Weights of a small mixture-of-experts language model, trained from scratch on English Wikipedia.
Size: 12 layers, width 224, vocabulary 4096, 17.3M parameters.
Experts: 16 experts in each of 6 layers, 192 clamped SwiGLU neurons an expert, a softmax router.
Training: a variant of SOAP for the experts, 8006 steps.
Below are experts of layer 7 (counted from 0) of a mixture-of-experts language model. Rows are named router (the router's row for the expert), down (a neuron's output weights, with its number) and show model dimensions 0-223. Each number is 500 + 25 x the weight over its row's rms, rounded and kept within 0 to 999. Numbers have three digits each.
Before each expert's rows: "raises" lists some tokens whose logits its average output raises strongly, later layers aside. This comes from a sample of Wikipedia text that the model never trained on.

# expert 6
raises: "i", "um", "o", "on", "in"
router:524476487494510543529505529471491538509518527502508456496490519516531500507491477513511536497517465452460510513496484503470482487580515484521527469475538522517468473520490532481522545488546521474506469531463454440465456502458500525509526488486510487480478493521501491496518506498474502478510478484533480491513477529498440506496497538520493508523495508518494487507455525503495482536478523477481458519523473490521486529484495543579506485529519491522472517491454507494486484551485538500528499502532491529502507486497489526524543493507477519515482501447490546543510490463437506487512479494532492500494493536492534504510524493491518489530457555474535522476490516465495495529488
down2:510525482485496480541509480552491491495477542509465481492526444480537492545502509488476519506459524523516520491473548466551491509481539473473490475474529509501424552505501498488500484515534450485510482515436485458521515498482538491517500481492536486485473506466510495511500479472485498485489501523527510520519534511562511476517485495495530479551501523562517474477486510484513459548529494463505498488485491542526497477506490512462499507512490507478467456498489496486489460487507514500488499495485520527469510496478512500491504513506484491494475481485474541480502503600470554477537517534496449495507520483511510569509522498502486517518487513533520518507513505530501523499510
down3:482487495529467512463508499504494518508558498482468498522497473487465504502522547481481523474464531510502510513511523523481514493476441506510469493492442513489512526466546536496540495511511463473488497501512516505494504459460504497472541489511497524499464525487476458497480479480499458474491497517512490469529497509475517472506490493502528506518530492515507522489494513510525513503458456495523500465477502533509476528536505510503477494490551518506530487469504493515487509500545515475546498505547459485540522544528447531487513466489541531492539499591538506522456551477504552530489528517491518471512507535490453495503519512463455480504482492498474480472458470533498472522522
down4:502513554524517485500506495483499507494554530460478536498510533519512505544519478502496539524514521532514519544535479482509510496573482498475486489501477495475449506516453480528506464543535518481480516453489445491497521465559484503494519515518490478525478517479506485506471475526496456471471468488509527534456520490494487532507493513503452533478535475521517472458510512547500502521488499521509507445471494505517472505492497539487486494500526525482459502493464499468506475492500481521531497528466505458463504542497463470510514530513515464510502469513552488465490509500479516504514536529513482474553497520521467523538521476522491509555465474534533506486489499513463530511502
down5:523490558491500517485502509513489543460467508501445510495496475451493481493539517482508520509497482499491456510536490502503520515500469496490510525536496471466493495495471467510529507498496436477511496453559494493545480518456528512506503479520476455476488496482523507526516496514462471473503543541572512527454558524513470500458462505539506500496497474487498508506437492499496508510502508492480515490469485524503492488533485490478492512483503528481497530473506463529477528490505559523487485464454494434510468477492472447520513507493478480536565548488479513511514553528512507485462500474522504510509491493490512527509542516483551506496476533482505531497482506492495503502516
down6:525508485481499537485512530505495521515473507480546492539481512496496505491499493512515555486496473485529540461483485509507507509541524489500500490486538481488519534519523529459552472444483478529514482536479504523524492507482521519522470457516529508460515525510524505514521535479491505509513489510539506514458525544509529508538443471508508494485527499501446524456487520521515547507552489515557587482491491455508491514486548500454492508495527506477483498471510476496512503540513450476500519494505500513490460566525473532490538518517493523479492486464510505485495458525501485502480512500521529478513506542509508536491454497490520521495473510494482495477487469544528519442475
down7:507504496486489515519501533517511463496492559488538489501525485478476519510462504487475483502489483493480542493480545498530557488461524541521545494510524466471481511522545473489506532465515505504526510492493506472473492526460479488519513435544500534486507502523521518486531483455454505514540506501505490501484486487474482465444488528508464519528488483492514505516475525472494491553492532440499503517426520467478505498504549484468525495498491489516503507480523521517498482511547545503566497495515475489555498487533475497481477555530494526504542505499471477502498506482509484483516499486528506530527464506530493473539467502534458522498496510445505509505476507469525496468461
down8:476504514515519506496523487484511516527475506533479537508465487496492469501518506467485528534482501502526525502494506502536481519514509495554519536506500500489494540473526452524501469500535509554523497498490532508494502484500522459496505475507542522496501489532572534467476506469517496475532510524523473493503488486445487509494536511501493461531499508473476510494528537480520558473515481562491516508531504507496513496532528515530537467458521472500478521507531510484517460491490547504484532537470498495463519471501472488499522557514532505501476544479496517546556474473481491474512447475541525502500521530462512539519553487501509460504514494484446518507545495519478491549473
down9:528509494478530518538450500509491490517495484501494467451479558487505522493490495485482474514503460444517534499511535535447562504494449515507483495498523510541511502482483490468478539522474501563574485472489513494496510472533503533498509491472533490507485518493491506515454480495526537490509545454469494469467526508506509495482528507486466507471446509504446520544517514501504510509480512506518497505507520509459480452486480515518474511487518532524485540525461549514450483495501489519469448511504504501487481489477550499511478452492531516488468481500496459537505521484502535547477479493521511504494482538507453551522500507498514467514498491547513500481525513515495508495504
down10:522506488498494530489507481486501496536484501492500528507468478519507471516502488478510480548463495484461479466456483502482493481504513489484494504454491544468493489478479455507506519459438459463503483537497521488515509514521445483494510515455485551529468503510554501498517527531497480497498486484531532475526530486467511519507477512534514458535522492525497474497446534500515506458456476506518491503513480518512485497499468482472505488489495503541532459529506508493538525542504530494498499447446484513528465521501519505508434535450526441493469489519466467492539496479539501471459527470524495484536508488468504475523529525488521522489505517484447499538529502503520460502504
down11:502525467541513456465503440500513520499511484512503542525532501521516508478511524502441508522552500518454508493496430495487525501510524513492503481488504525491454514462519438521506458513466518454498509534486512480475515507507497517506489459529515497481513570518493536485512518520492511499519504439496485475516496481524560511457479482494500546503539515493515460490489470517523474478508494563502512433514477520479500510489497463492526507527502535480496480471502521491507502492512536496517501482450550512509504525462513479507494511514501535474481517504540496455547530458520519554520491504462474479479435505518483495470496473496524510490504513477522507510502504466516505515491
down12:500498491474486509509499479525501501532525519533490546459516472476512551493478527513490519499497521516481498474509473521501460533517459501459512432494498499429539469487497512494504527468529542474501461508548492480530468489467512525531509469519476486514469523471444524496485529486515503458463518500501469510474455489517495444482499476509529510492498489506483510527531477495483500554449449491537457509510519517460557551470515533515483488488498498503518530471476512523501521517510525513505468474459474466462490515517533479498524481512526503479539473480492510502510493524458472507521461521495484468492549545490512485484496508526504448481523496525519492474538476507517480497501
down13:467457501515489431507513493503526525485506530504478529509470500498520492499478454460541510499485468515474499487539521496447537554489493512477536505454465463484497498533501510496493537454515509531480523457465494494502489466532513469447469490488452512470496456484468509506520495502478498474524507487493490501466498497488489516496470487460509503517530511487466509463509469525477501489483482458490542470519513517542501455527550434508526474503472485476506486527512503454497516505479484501534541502487489488480479530479485483502484534512488551501442495511520515499487495489541536516508459463531496517480502505508456533466488507515501526526489492513482544466501534504544438514483
down14:481498463507477520515548463465539521512465486443535545499488527465490513506509474474513480489498475523497510541456504482490504497498523487495460562493535470507519489454490512431528503494513491496485465500467482489492485493476491536474477460522471480486510493481492455508508477492518498524507451499504508497488506503510490534509474511548523478499515485479497529533490527503468540467515469565474470482482501502488496521542519497537555511499512482545523510525538515450529528527516543534517512494476505507502527491512521484487454451488494497551536455521513480523505460519470485513507498499518483495507444528481514492488457537511496494521449469516556520499507517470491491504526
down15:504488465530522525519492501469524517541497513492567516496462519532461495515518464463466516507572487496512502479503461572508505516508496520488485523501519550529550502513505504492502542506485483500489516497483541459473494493518526550516459498480506468487485452501513500468483494513537523498526544521512520471506478513534535483471530497465516493486507557507507486474530519483499521467529508500489492511544513475523495519523520507519499550548510501537503520517500504519490513535520521530549540487512469455487525524457511518495522497546443521491492502498498506497508489428504473485473493474526490507518471540512477475520472506462487504533518470563532484492508508488517489487479
down16:478473534472517458528453483495475511535495477515509473508499498461502530521499478508526482480505475495540512473532506498506506541528464534488536481490491466527470483492506492459498490480493521483459474523457468447493502523503497482481515537478502509523503500502479487505484490534452463515479550466523476546489478464493535512558512521503518495528438535501453539474490515475468462516504541459482474491480511498471511527506489568497500555506521526474474511459488493473476482477514488527518466522494489546499495498484485534487469472489503543536480496517530528530494531508502493498442466510479541560492537514514481503488477525515503472482516489487529497490537506515471471481486
down17:544481535535469479521489522444520523500511478492512529424478492462529519536519517516504492523513502486499493541494514481514467507494524533498508447484493486495533488505502527497544469516475504527514457464549521484520528472531535537524497437478494459548501509516528518517536497465480487511526493510470546520497494536492476522492515585475497497539517511528470522476501484494486500514520481492513501559479526486501509518513509516494530445522525513466521508501522482464498525489478521498543486492540511464488499479493487517452540503486522515509511540475510494527483491487556503499486481481524520504468510491505499483533543522504498493486423501531510484500509528510517537525521
down18:488470466521516492442468518551503528476480538462469514558511505491496537515459489496518506506478518489516522501532572532500465511460502504504508471493524472474455508461496480543510451524515505477517476526497526486485530515525494493524560488523481532527491515544490510499478485488504532539521479486492516505502518506538476534506516546447497535532500525535550460528529506478530482500492488494510541544467523523479523537538512493530506532469483495477516478479551491507485517529524473501474511475487497530477506496538469521478535523550528475526481480517493505528505486541530492496475484505486485502515520497510525551493485512534483501492476502481471502487481553518487485487541
down19:497561483460514501489524548473501472503485490546485489502503527531461511501494518504539559500500514488464498546482485492490480489519506512467509511507526494468478518456518526510537500525463508508504482470534538480533481529477478487509515524503482495532532547514497554468500493515478522482502484516522509536495488464496543472500517518538505522490513501490496486473479514475462505544469460496459481501480567470524469545497509507499444499512489570493519492498477492536537496488502473537514517477506488496525532460506524508525490497521556509570499521496483503504485491470531497494503450477463466538545525479496515473494528523483482474515507459492493474463531496476490502465458
down20:502554478503531523524471478552505488471539544467506458528474519507513518499515473526547514504484479463512480494501530466561483470507505541504486466500499517513492471437522506487477513499540483468531491511496499469517512525509491462481531512515491483525516458499498474519476508532523553515526489464499473501502493492485502495498491520473519498482486500500504502558519490495509481530475473465450497494511493485509525490523510568523530567546489447486464528536539487496480520481489516493473538481445485478481496490511479522508527500508532494536493504445504463507513486523487475500493514558538507506491484473486501525509519500449462477522484512485525487477567515506513474484523
down21:505527512503492518548478511550457555449483494523516497528515512492518472482480505523482480463500531506511500458503478485473551503465494485456475508499508517464481510532493509493474458512510538447502497519513504526469456476505524460503521480527508480452527522558499519513532510512479468464486517518522453556469479502463485476485471526474546550503516540493495503540528498468507456494524496491491491515503508496495532492488470513505514496495479493535491487508532546499505481543493517512498502499505494462531517471493500497485505525523536484479561483541511498493502496492564571482494442508480541492515509499467545486511495526482486467498506527532501474492515479476486460461497
down22:538489510502531512506474493519498503497505490472505441495510470472525521462509503469513486506508516520506523475514607499528509486472517510498476458511496484515503509476487528512525526472494436455484517457531468539473515483519496479505551504498472486500471554484469473480502495495503512496549504478476454495516524470475455535478455469503510524506534507487461529516467505502504467506497533526488549500509514495504493504465545490474502449459504544471526506511472476512514498489515458489502428494501484496486529478492531484448487498526504495510527516532511530483499504525497498496520527540465530536484509509504492511498520497515475508513485521535505506498585506464518477466507
down23:506563509528538543522469485527514536547551533524475541460540503515477500509510490465519502512496481476433525461495506506496514459492462504484474497523492490500542482477524518525499509547513531525486495492520520506503518516506466509478541515446537450512523489524517460527494506494543472481504467491492528490524495527475503485522452477502503521499517536485462460496481518508491469518522488513462486512508539496519545492466481478479524512467482474488530530495500510514478538562523527503515499489464511553454512540534490564538526509522491492509535513482498481448502468516515509513504508507513471499505523475543500501472503517508473473488516488495492513535493462505460500503459
down24:483498480489468483533509505497512475484539501540486512514455520466505488511505517523426521521474488486494476486550526513499522566475522481495544508490467465530527516512505540534453527545537475489473512525495481476532466502531511562489517522496534494533503490476482495511500511490527526487504471484522533528534517517522466516519495517512500490446449550520523495495540482508544496519478485478500516483486482507467488504490490516473494512472470436500502502465456484488462478492511505460461511521471490505492517493507496542522524507523491451486478516509512512495509456511505492506485511497522551523525531482499506518531485494496485466479536480456535448443459458477483480489522
down25:538513526461493501565515529472503501484489483509540518503478508520470482518478514470481521535530489459535501506490509549487563504493481493511469501480470524499502486515522550525503513500485495512491464554492514517490465513466483487514478541501483508485533454477559481482474499515494509501537457449446504508542490488515476524515542489485523541496523477527485504504514484481439530538492568501453505468520545499477546519494504467474531487524478536492513488467486465494500453525534498501487465508503545495550497489480479513503509519563540488481475491505512476527507484546512471496481514494491518510497498464486489489535477499509461502501456533517475506478512506483493499522524
down26:502513431502490544508481479494449510515521524500482525527476461525479551489488471523512513482484491472484496538503506468487530554479508457508501502517448448496536508515505487497513490510470511487513490486511520545534502428494491469504464451508508531489508509538525477496514501525505497560482536517538507527491519540492486479486507552526482526477487512470523515531471437497479517501513472492463553559493505495496492524518541531537494502509462510477490527489479514493536489484506480520502518486534493462479498469503486483542534506483517521470529486507451485529503479506542505521496535488500500521484514441541514492517523497495484484498524524511537474549469521522506484475532
down27:511531530483493509469499508531534486504485552474494485490523524482459490516500467495471510538499509533512439515482524493496501503492524500468517510507524539475487504514490515515532504532450539540517539514459513504509480483460486515480498501546513540553500484465495524499507536526522461508484516491522459517483515480497489498459528502491508501504441527552526513490511523461515532504511513478519515450469482510486495500517473469479522508458540520473515504555509509550482520495494536485490434533477486548514523532517469530506506520531507424494501527498468520478535516477509511489521464513501549467510502522444489459480482492509517499527491502514451509523535506478481497469520
down28:495480526489502524478509480533482488503491472512489457513515534507481479503495508444458498542501478500507487495497515515519491514508480509461479516526462515481439493493494503515505499512485499493495502544535577492495474501483514468490501505514508500466510483526493520484494474476510490502533463510481492476487509478475525518511574512498510502510504508539487518489510562527437506543496527467512514534502476514502478508499448488525525513513551486513453500555481531497512508504503497484520520502493533449500511497469473485477545491495501457493440574537481493459513515511507517493495512484505488491492512513537492528510528510427554482535551501509539490559463532464492463509504
down29:467504454517532466512503563526528500477491473474541451448514539481528441484502498457477479504560493561539517480460533482489454480524513490502483455536494480492492488494516479503507510502484480497481504498532506542466478526479537510507514492518512469476512510468503489488524494528497534468557479531495504514506550512453467522513486529502471538500509495499457466496488510518517514500456525518507489491486506517489485474486474529499483476532483509436475486476504528468432503494481491559554551487512535486492530494520471464525483488533474496493505509509532511487484472505512499481464514477481498504538484504488489486517506495493505477471522511465489477536537509483468495517485
down30:475488513514509491524500466471498528453552548476556502526469467527495483517505508476495487547459490514526508518489500521479502488481516507561473517496514529498497497524476546498474512533501516516505474472508534522511507481516468467532515547487501533521507460527472538514537498473468500499467504472531547541471508501493541468531498466475486533510493451478527501478519482502483515493481522508509500542512477490542460500515500506464435512498512481492469489482499502493507530528490548467452480443530489533471479489511547516477446487475474503487506479518511508511516493517506483440491533505441486523500456460487475508506499489470503537484488495497469480460483484490518527466478
down31:502450496512515466472506460462521497482478518548519531514512521519531539486507536449454454498518534522496534485498451505487474511522457506521489471499505468531456489474493525512513531510505495512492527529510483504498484478493487530512500515457517475559487469475523465477493491489530482536496527467517510498508520511476519517479538470492508536478480527493529456476452514503542536466511506522487522481474503559454505520502507475476503461481534479485545503513498525511505513495489518508489505534461520445465504491500500507486516450521527499566525531487526473487534523540503484522489463492510528470527485524528480485493490519499520535544478480517554472514478475472518509477541
down32:525537520512514510510493528501463492469498499453482492492516480479470477510465521501498493509553483478509470474480502469493511508466566474472486511527484499469491511502520508476467489493515523502513478443532507478459477458445547500476486492497499495502536516507471501486501491546503504507469491517464490454540465523454497486525497443487466510505481530533506483456487455512548534525483471485506514512504490496495540499492457518493524508542522503503509460492514486514493473524511489503473520488475465477566467479458478497487459487548460487494461474481549541516565477519486534509495502469519507552533502491477458501476498520485513497520518478491531486463520487509499489473459
down33:517501465482524501512485531499499487430479496511483545512507508528460462471534519549497507510455514521481500515471498471511480500545527534473549493484504512489552451549484527506544483530486456497467512517466460475514544526484497517504483502529521423493518496487504487516477488563509489467470503524478473483469514467491467554504508438510517478530477475493485503467516498473500479498489496521484524487490480497504521484483477495493492485486494554460484502482488510514508529506504507510504540484528493514492467474476555493527520508538464524491463477506470502551480474486520486512485504528498472538464539491537452491535509491497518492535515453482528510465500510477495526524496
down34:481518500469501526503497451457502516505506489541525469503482506541508489534508503517485498468453475440516509466510520491489498506516465523509491451484480551479511460474500506481445510507537525517489490508485520513491522518528471548536478516498513545510520551498485492472519538548464501484498492531507499492436479523469512528446464485480494529529527499517507477476526511517483526546514512477463480526506503497479528545519504502476506506474539528482476483510500512458554461525532478492489502519504491495517503459515503487522455524487476494534516451519494511490507483463467509564479457479491488533517478497511527509517494506481549526507523554526507489534461494496544468493481
down35:480547484490532539521485528516528517492507460481529491460509511506454491484519508555567526517500519494470517536484475517518484453488503514500486482458545500519527525458481501522485506451541500540546498541486489479494522553465493498485502491533508473467522491480520511517491499493526509490486498533508484503508500482477505462523480498486495474499502433468551507486495514544476515505498542481440502490507514506452457521502489473527475521481508451534479517519456483486524530476537537505513474516512498538504500486472551491434523512545499494520511504507509492507518489505525508502505502453517511468489491490535519462484520542534519440523508477481507504496535454514497522503514
down36:475461507522484511539460522507493460495540509511539445468511450508485479512491464504509496450487554488484499505550508500502493473539474460510517471489463524507510507484476472482544533490524473505467508503530486508500495483517517552500476552467475454523513463524472534477479475556546508529474502455493495563508486520525524500472510498480520483484524504515539538455504513512475509490476518502482470493461491480490437503528488466505536507454493491498476490483520512518517526503534501484475479498528506534480495533497484492518474483486461510522491482488472540511511515464523488549514477527512467501491523515493525522516495540514548540459486484496495496460509458471500535525510
down37:503474493491424482513531516493508510493508468518466460471477493494458533510480516484480529524505531471448492453520543546450506456481507507466490495477449537509488499463470472492487480476515541513489477534459523474520506527477494477531443517485471478475501471502501478493521480476504465490546502494515528499468524504488503490485493504449497495505483570490462478510509497504454490524519499501476484499541453488514490493556505479506521491519447516509491491527510480494468514528521429492492520459481501459486501481521512487473524471501502508515502496464478451500497488490494535518514471491440514501508478500497456505482442545503448507484489484488506492481525522498484519486522
down38:506515515484531507484508481518521491516499521461529502510496562517495467507510523475426503501482516511506498492524516498520508520540552508520512541491548490498536495459535542516479454531516494529471506536511491516488516501452519524480537522475488448479487507471516483488498564502567469479471444546516460489509522515498515452532504469479450524498554508521529525483470494488493536506520494471522541472479483525495492544512511505490477531483460477454485521511550542508499514501483456500482490491488480480538492510453547522498533517496502499517512487503483499501484495475456531514518502530476496501474510536494491476519508476487517458497502464499504519508447508474526473495494
down39:504555483545506528520495467510499472531481479503511521484465538507501489536499541534533450444478476486538486520517518511549467492544524509525517505551482498525502497492483479485478490476520503496516510463480482529514472508510525469526511509490523518495492482497487493499482527472457472500505518532532537474501527512467501475479489512487507481507512487498479489487573473499506465553493517438503513491464448516519490510492523501514545536469501531520504463478500486482468477477473514528517512492534517496494492452472514460454469491424500497515506532464487460477516492467464497525499474517526503504517484491527523473500478506528491536539480478512462509546514485544512500536452
down40:492481478509500523528487489479496494496506456491483522499525543510523523478523472493493503484494507472508494468502499506475488438475468440513495490490499495526500494509481488498550488512507455491487517525528486483452434481525491556526519450471528508455502482487497506469472527506541498505525465502486512529504465499445514537491466477475489485534500476549495498499527472498483538506517466501520502537479478482488479450502522477520544483544504486507536501449461527527517505502522429473464485473483520480507514524482571507463497511528501477496512502476527551507483502517523517549526474505484531500477474493512434491466506491492494497483467494486503485536539507535467542497486
down41:462488517491521530438498467511531514498490500520468455516470489494510521515505498491528495492508482493502481472494521524503500509501460504459528516491530509522514506535495479503497454531522491517460523518545517536495483491521478477500505509528504536528490454512465528479520522481476482473432469509465481495549505511519512536485469462501477527489446536521487499483471526465496478540493502493503528556545489462486549507475472489485486509491472544513479515480494526463497497475518486477495494531450494509479490448496538488441506456503481481505479513529549502478498508551485457518486475451502489516498559525503477484472488552507520546467467499472524472514490489469520503486498
down42:518488542521507486476497559504541483490517513505496507522476497490494536501534487466495510456494468508466503482511523477533516460464480496512477505507480488507507511504515500490476469502524523509474505466494513526511505477461505504455473520473469508478466487560520464517518495548499480518507501545510509526478524469552463510492531472520525523456486513482481521495478506514460505433499517512497514483531487459532523476495520484506514463470498516551505549491552514510515481467498494478542493473489532480527531521540492491475527507532536474490527474526451560507479474481497464479502481528515461511499487514484500495488529479533506454474512456551470503553541467533472489485531
down43:520527512509498504474511467496445500478474517495482538483504453462503499518489468508511496487510485447483526488467498492459488505475495446530534533492496540502519479510475527495469465466494503514495487493524485486487466508502527514529530491460552477514519461479531500525498551503476511521508462499469511533488503502487509506487507516505528505514508483479485521501503509479512514469487441560542507449481505496482552496473519507492545536479539496529538474424514511528511522527492522448481481491490468554489560524516483516540480495508462501539461485495513490505507480561502493524505520470500512474481490475526456548489484480523494469452482509462497477487541491510510518523523
down44:508513506508470498444528525512490507516506528483503485493520473521517487529510514469477487527467494509518511444522482464465477484442491491479516550530456485471461490506514526467550492539492451474499483503467507494514493439502476517504475474524502509508468476494467494497515496475511497438477487494453487544517509537437496454487480550508537511520481511572500474517481532485480505489495476506493466531489507507468483496500491511447475505514504494544498542536482466524467504488547496491527479546551509491532506512494469523500489490546489533496503545480503469465486496525486483484509500538546524521475475506484505478466504498500517485438480520503493480473530490488491488481512
down45:462466479462534468502483491483498510502490551510516451493525494459508485548489447472499482504471551490496486512488496512517513456509473480462483481484520501511483525524507528484507444548509473498479455498519538551481477504519500505498486504448513520522509497517513501489491492491526487484497482509477501470487530469480523534508500501510484489482506468471470446514496483477506527451532543549527528538483516483514500488457495511468503497483504534467509504494468433494512470459546444489521494507485509499539521475497504454518488517503468504527496497555507490483446530544503467514502518484544510501496496547470463528494489439487467493523494469478475500527508539536516504488490
down46:490516512493480497475514444511515472485491538536546462506481508487494480540480506526509520522510509491518512450499526467483507530540495463477483533487537469478504541492515520497504562507491564449474519512468542488519495496488479500513496511544476503475492524464471470495479484512496513512492505515505574505466516493519485552517482499509515448506528490492505509472513499513476480510539494530533501555490543466504455474493518487518532478511518539515480486503506518524493512489483494530532482482489530498493503555539514510484516501498506487491486541498507513485464500503469565481486520554545451475494531497562519520551529507522464527471499496468517524489543485524516479509479
down47:499532476491502509539480536490501494501460482513501549511485463487502454510489477512539505497501527510533467503522494538542555516518473494523477519488541515472497543445516496448502517516495517463528497518485470494508479498492510515468509480520465484476491500494525469472488539525487528520518522538499504525491449480539503520476470492556475511526520493520496499501540511540540460505554506529435510504553530494512504485516525505498473487488501494521499521516480514548501485518458481461502524508516489540454508503506484503483512495505545484551516475452512513451534486480497519506479538528506472462469532508484527502502487542497488495479490510524497533502510451541574477504500
down48:518501534506460493501466489496476439506491524501507500488535508467477485493510486483490443474492502490499534502474540452490504471483469546505494520510469485509488487476546525501534493473507494529494510480485514515521461513497482495501494516503531455503487477500495505536526503488501495520489506470506483474524497474495515536500433508517526525519543519528460520479486566513514503461470544495495524512511497472516490504514470502477497515451511512502515509531531469502480519489608503484523525483476538503483455511488588497503503534499474492499543500455466504501529512526501461478498494437522532542498525520503483492463475496470491526500469488522495520524546488468469465489483
down49:484510509504474490513497510524484481491485496503513519504530494490486503482479503529486535464465488476513482510524564472479512527508475505469471477506478513465503476448559529497485511501495522507466535486439471500464497497495534451444500498508527533514512514487520483513513526515446531480526531530511487507510494504535480483518513549514555490475500470511516512523511510497467468504514489489521503466474459484533508491521503444529523476483536488474557523457497520511473507509470485477493500483505481507510531470549511515464504501495474509506502498512483482569534436458543456539503499500519527524536488536481512513521446517511502544556505503515506502541536507483507508481546
down50:524513493476504502491479490513503492529522517474480449493494577466519483467556483517505538509475507498548478524477524512482499538507514480488502463459502496501483491479478525497476498477467515540491462530537487450466467514467472495531495500467506518526464510550501461487498533496461550489518514527513492528447512501512534480487489479483523547472486496487512507522522476464493469496462494463477515527530511497492471531528490498538523509495533453525484534480475548520528521513493534531493497509499463521479494505464550483560526539509525487491510545476511527524512514474510494482514510511485544547493485506546482505541486519462512488528524553482478517511504529500489527497513
down51:476506478513524511545484511462531479478501481513508508562551500524495514520533506531474549485499550458516490508517570533510483510465471485468513483477486529519507473470511514496525521480501509508493522455463473487487479539496485549485464463465488545508496485507494492492521530522519504453480492517530476468495516515547514532485466498516509501521507544476521504485510482476507525504505528504452505485485537478480505517498509451558496490479487591502478489469501516487473467528481507500456489458518487502513482468483537524504560484543476507498505460483506497556476511479466492502490488460508459515528492523498498525542487495486480478537497532465505474525506508482482501517506
down52:538526497430544522489529472482490519535531492453533510488498510532517442511498527505490538475482505494478513485496529490500499499540478524524488502487512483490516489476537512494482512446499503503449460474513540499541483496511465530535509498512482554543555492526491518518480538516458511502445542512478470486516472467508484517443474497537470526525497534485491525562505501492522537446486460485501495473535470509490518504510491498493473497512522467504537500501479488509478500458474484512474499501477531535463496516511465464513510554493527470494521500496482486458500483561513505516543469505472488520513500504495539500512481473483514532489549500505523499504467488460475496512497
down53:515486507533522520531468513487513475490515546507506536530517491501482492514489529481523529492557515533449479531508494500477498486450505500474459472529522483481532526493499473464497487490514478512510471529494484519536483531485512506524521511533501531509478483483497460484540494547514545521555478482493475533524523485459538502480486508477503530512494489463493491492506525506491522498518469517518530514522548482519469472515528516470490520475539497510468514482541548578513543494519520499477504534525502488468551536496446491503504500479493490474454471519485460482517526483488499504526511511550537493484458538451507535539534499467518484474491482511520468515514540527492449503525
down54:458481505512489504484494508475488530491501494505492516514458504481462465484442508399482463500492491469500502458440512477499540484489489502513468488536527514480544489496496487514483511553530455507511462496495516498548528536530453482492507461494530503455498497468498480500526505474498469496460529477507525455506484494525516518531496477532545472503526484534448478517515526468472495535466493488512484500505506482503534476479505520493498512487465500524469502469471519478529523527494492535480472490489492479459535477493538505476498479489474486516504459516467512520518491524498507502497506488507512568481503477462571526496525556503537506492496499492529506474563512503490519500500
down55:488509531500520535501494515476447514529519493521522516506494523517534516492508511503503520515501469470499510543518501525526449479499529534470472465542536511503456509486538487535504544498498496470502518454509504531436530474488540544517532526455520443511536557526537481535526500485527519500492512503524480544528513515519507500505499506478493513482498501463509518485523522455483519487513514502477527518554509530461481472542476512476521500508524493494470468485491498497474517493544466509476506524483522511497493478519437519529529540518508481499516474491521482522467493554480509530493493505472510496488447516499538497504511548503432479519494436494501476506494530478497544522485
down56:523511496489480485514493471486513519469490481528499502517510503457507525495554488453477464511483533471515501521504558492490484482525509479474463466495478490514511510487525487466488490537501492501510486467480513483492543520506525494536510492467511529503505503529512488516472469516524486514500531465499489543546533551500500501478447509490489500508472550508458548499461537482495476504497503519502470504441523507486543505514499524519478549545528482521541501485452465552546485498477450465489458506492503503497542506474533474537492505526513460510500493436516487505491519461470499474491514492500524496494523518547545516500537443486466543453533532517496476514520468524486513479511
down57:446494504458502462501507513505511531521485524538491535494504513459491515492480509495496479473504493532493495515476502529498511496514503460511483489494529435493493522527528551521553476495502492479506524532562484500482509523484490464531457496502507523528513478524512496497511478546487521484474516532465454450535470532499500499543486516509488443519518501474496484478535498564527546505486439471498531488524478450511472529451501497508505519547507523487470511479479455526492508522473482513476529505526528506497495458512506484505498483497532506524521537508497496456519476481534518515537526514489494465489540479523457514485445521484517508485551545497493490511532495499511464483547
down58:496463490453550473542480536496529481540509500512508485492504458486508528471424520528541539509552528485474536493496476513506483488470477485460525479436475484511482502496491517504499537510506470502502495462488512509523478466511523512481507512509543515492509518475544458536501514462496492461515536523513503463539481507488515483460538495447530466524476529532501522489461458490476494506481519513503446485512449489508477482513478511475500499466525548516516472481482488495489488442510489520546528496464503547521484507484510454482498531548527510497537491471467526509507507472534524527521493495476517491456463527512538514477502513509485511506512466506497475491475511479496469498511
down59:499497451470544527498510444501477507474500485463493456537462484501471501483491511527511485494527472480505496557511527486480497527541507524509556494526551479538523465530464485466494456449528507500477480465462477517482487514519535508497529516503498525482507514486514460505512501459476512440508497488477528478459478521503522503520511491487505526528489507544501478468467492551507469496457501505512496496544481461475548490488487501495521540524474491455477494514534520494499486490455500489488532463462464508488509501523496490492551548470479468519528458515473447517509497518496494510466517498472517498531548472529533466472516543499533511496489478472470505515503491488509515534507
down60:511496507456508475530505491510506484521528487501487475492504553522520436489532546499526535509494527535495489517512499484490522498504507463524504515535497485468508498495503526449462484499494470518472471518534493426527520510530483508495517538520502527491475484524522488487469575456506527486510489515428542486485560496497492458505488498486525480472507530494512495482495466522543483521515515501459501482504491537508538524498497532515461481479500485453501490506496514543494507554464453486506485441504506503469541512537500513526529515487465496546476468522431487512510453529500517496498502485446523510494508490500471484502527530532507519514529480518500493456509518493526484513520
down61:467452502485488518512472470499472486493486527507499487447473540556503514476497517495483502456522486495473515476516459503500503492484500477516510493498526511505509470481480509489521547466548489473509457563477458497474488489509474519460468437529487500491488507534497489492442507509468533530500489537467538515508451479538497495489515469527523478514543493474454457502490507553521505481484538482517489512509466476501533473467535465517498489452454495490500486495505511503499512483489501482475516485520534465520512489512488527474466537492493457508507498492511485490520501507483504490521498510486520516494492475490555497472468512554510573532489492538578478489502507539502530534515
down62:487489503514492465504470529488476493485481444492473501475494531470487503461512484487514474538470525509491499518510472524491424527512533486507495487512522491476502488475497514481504463523523542529474499466518468495495463499494517492524478464513485523505509546533461505488499547484486517477508499499502497481498492518442548510510455468475482504480557503503493463452520512504444478504507509509517514505508470479477488444506484506526481551524501440486537493519496491512484515438448502513499514514537455512531485474474508456517524522492473538490494497476468503510518465516504477538494524469520558487519488505527515502517459490447468525463519466521494473478553474533523531491500
down63:493523528487492487480508511509533536509495493525503497487488499505548501502512516545492464517528542449494516500490558521516516471507489513517459568496541445467472507500517492513549439524528473473489504473483550499449529492535497452533489467515484476506511515498479515496494486508423492461479505486480504510501474485517509492477539513503494514487518487522481484486542540487477505454473498423527512494526565527475491458513529510483517433479479524483505515533479478465515515521484493518505506489477493525490505473489462513473484504502503489449506502509515531549523514506513454522486482501488503529503503499486513553534506475503493477509524482531443501514494490477494511504468